Weights of a small mixture-of-experts language model, trained from scratch on English Wikipedia: vocabulary 8192, 2966 steps.
Below are experts of layer 4 (counted from 0) of a mixture-of-experts language model. Rows are named router (the router's row for the expert), down (a neuron's output weights, with its number) and show model dimensions 144-191. Each number is 128 + 32 x the weight over its row's rms, rounded and kept within 0 to 255. Numbers have three digits each.
After each expert's rows: "comes before" lists some tokens at least twice as common just after its tokens as in all text. This comes from a sample of Wikipedia text that the model never trained on. Tokens count by the router's weight.

# expert 29
router:153188087119078141131113155083190156143144126176139063180130127087113099098148156117114132117081162145144079137130114098099160166102116145117106
down11:139162120069088127083097146103174096187156136122102122172166122103118163114070193057128096095151076150114137163149099074121130130134108165182082
down12:131143056089097096192149168162080111148106134159124132118171187127122117151226134123137114191116129161153163122159108197169098153132115136142179
down13:107215163112158117120124139062132126132107112097126159159072107056146103129119108116160156149122108127104135128079090094142173088165097129106175
down14:151133135126114208211159124069080125102099164155134116135159054145129118131140161120137156099134187117187071141114118187135144181111125120131117
down15:127074154102132120144133182068102165143123127156138111110148160170150149114185128091158122216080093135100125165181146154138100136229139118170150
comes before: "-", "|", "\n", "The", "In", "==="

# expert 37
router:153106095116141137083089147106090084132147173155120135176140154164112121096166064127105121103097139125096135114144193123138155194138110129240102
down11:105096112161164159096148065121096114130133138069126123128101105101049145052111100113115053172101185111076184139189107137175113118156197067170146
down12:092144085093131103145136128136139086115118076157139137085091127186149109165149112073142178116171111125089166126152154113140164138111066157117061
down13:104131102108167087064164063104103088090140142138113121127153115141172139121139142170166068148150104176063195176133075092120123086111188094121134
down14:105107118144118111087190179123128129129146142132114089141124101148050164091157140159080119126183179081100116171139059128082124134111148061064096
down15:126161142129121118170118155154118130089124125165056090116139091097206134154137148105125146104184124108149109115129128149167111078101106095102138
comes before: " of", " and", " in", " a", ".", " for"

# expert 16
router:127124118082212144166100165094093148162135127083140133056138142158071087118096158072161133099115163118079117105110157102158073119216104164102085
down15:101168118036079171147160108136104120140114088104129186132069110105116145139103080150143138132164132157124101154133078149165131093087094064085156
down16:108122101080107129110132162054112172097116158156121138149152118124188094181161119173097127137142150161152047112118136101107154128127104075110106
down17:177096098120125084187126157145056150123178112174125146091100129136101136139125144106110094110149144159095091121116159111169071134125098123147101
down18:081090125162086125129104131125123049135088152122126170153089123113142134165114126126154104141105145096122076100173065090161097154130141130135127
down19:184098137125142136129108176107118104149108178139122135101140132098125127129131100163144097089117147069126183107147157138083091123101108174092103
comes before: " |", " ", "′", " /", " •", "″N"

# expert 4
router:154155098089158137092150095108171110151081100117137167119147127086136075090140059089181088120110136171186072122143178153121081150116112135128106
down11:173142088101102064124120157091089120154052187122160157091171116190162067159092157140113158120131117130111123155164122130115156146133116142157126
down12:108161145122072088088132099105183109130168134112093134101147108149142095161124103043091088135146153131102099136108146110092155120142145134118120
down13:114158084089087089143122076145091150087085132113141082158107131142116140173145144108142181178106092145119176076114123126148152178153148101135112
down14:153162130167153140182145138148151115192129130078125107128215160084103116160131184138090142099109106102158147138102018161092142120102167127167145
down15:107136096149162143067075099140115112169135138146175103090160101141175127141149088153069146086170085073124103152084146120145175144048113177136151
comes before: " ", "\n", " 0", " 1", " 2", " 3"

# expert 18
router:160086120167104141151105130180179121153125107086120151139137146108100090112122189093124124156108156168084184177130147136152124104110088167123105
down15:144150132120169082140139102150155117109136144126188101102155140201109124153164118089080137113142088180111109143063149093068176141121097147139166
down16:086099136141054150118123119153102127098083165115167078130078140105079115068104165137148159173067124153150131163104120124102164175077154132138092
down17:109102113098129123102141169156138131156125156140112170228102108131169132183103120129099120097138123115109099127146125108156090150142170146151128
down18:102130127172129161099146136105100098112121112106124161160132135124192139149138092130121143074083200130086122085163099094164122165178076105155173
down19:137120136177078145138077088172046119103200126098107131152174148110072079141176100062082183158166128091059136190135106138174123124101118117166120
comes before: " the", " a", " his", " an", " their", " this"

# expert 30
router:081095142113176166124133161103114114092107090119124142084077105142139180095082164155136130188163169126115133118123111149098161128166126125111175
down0:127117153117146213100129127125160175140127115094096108119120105102159161177090093111042102113157100100150106164110148118142162147144152146103145
down1:096101122108115155088184079093127139174151102146053178126153181144140145142123143142119067148149114099179095117111111071082108155114146123102120
down2:138166148156097122108133137170140068095079066101149185161101091160194104124173111122178080169143137162137137087109155103137149129169132172141184
down3:157103113120113121144105124131131096159160139097127141064180166140118134120132122166089153168158129114136080182140150163102110062150101134154128
down4:116111179180114120090174110106162077109183144124160154119167168150146119143156185114103087114137133168173112186149128145158207119134115120103225
comes before: " |", "5", "%", ".5", "7", ".0"

# expert 25
router:158191150171175150123125105095112153174153108131108131055079186101108119189127086134114133153135099063085159127121135120139063161148153125127097
down0:116111136130175131079163120097101135167111159156075133090125100209119137124140098112156027175125119186123125076140136095180109195139108140167108
down1:086114120114153138190144134150138117107079130141084106136100115109164105118106107125123103129153162120189075084122195139151114114175072108117078
down2:116152228063199131116143153141155145134122099111124170132130126114101131096166117065118179176139183102134179112134112105115161125130128105170123
down3:127167097159092169172090171150144162089138138161120170148147155060153129167076139086120149093120128109205077113149137135159083073183109182145068
down4:131064145199167169118165145150146083079118127150178116182099047131125140088091138106151124103182109165148100092097172125126119130046118108075140
comes before: " of", " in", " to", ".", " and", " for"

# expert 33
router:196092171099170121057144111143137109104085156068108100159144081104140123078152133080156122181098163143104108150135082140166170150108176150155166
down11:125098091118089135126128158151106066184081137117123121134150058147196177120059226100181112138158083155178084132161171169174212089128176087109117
down12:100122135120147113101144151125194201113115086129161145111104141159114033097154138092123122131104127058074139097125051119152088162156162138080147
down13:165104094138105124124102076142071131165102079123099122203142092153159164131120094143080160144129155126094112138133191103144132142159135115061102
down14:113074138127109248138122126151091128140134128131182190128148126106116146130139146150190130133119145141113080070160101130192050120134126111190111
down15:128089123185110128087126092099071097101151121134184153154169124127143106146139147117156174062158154113085125095154114157185087162085114184151108
comes before: " |", "'s", " and", ",", ";", " was"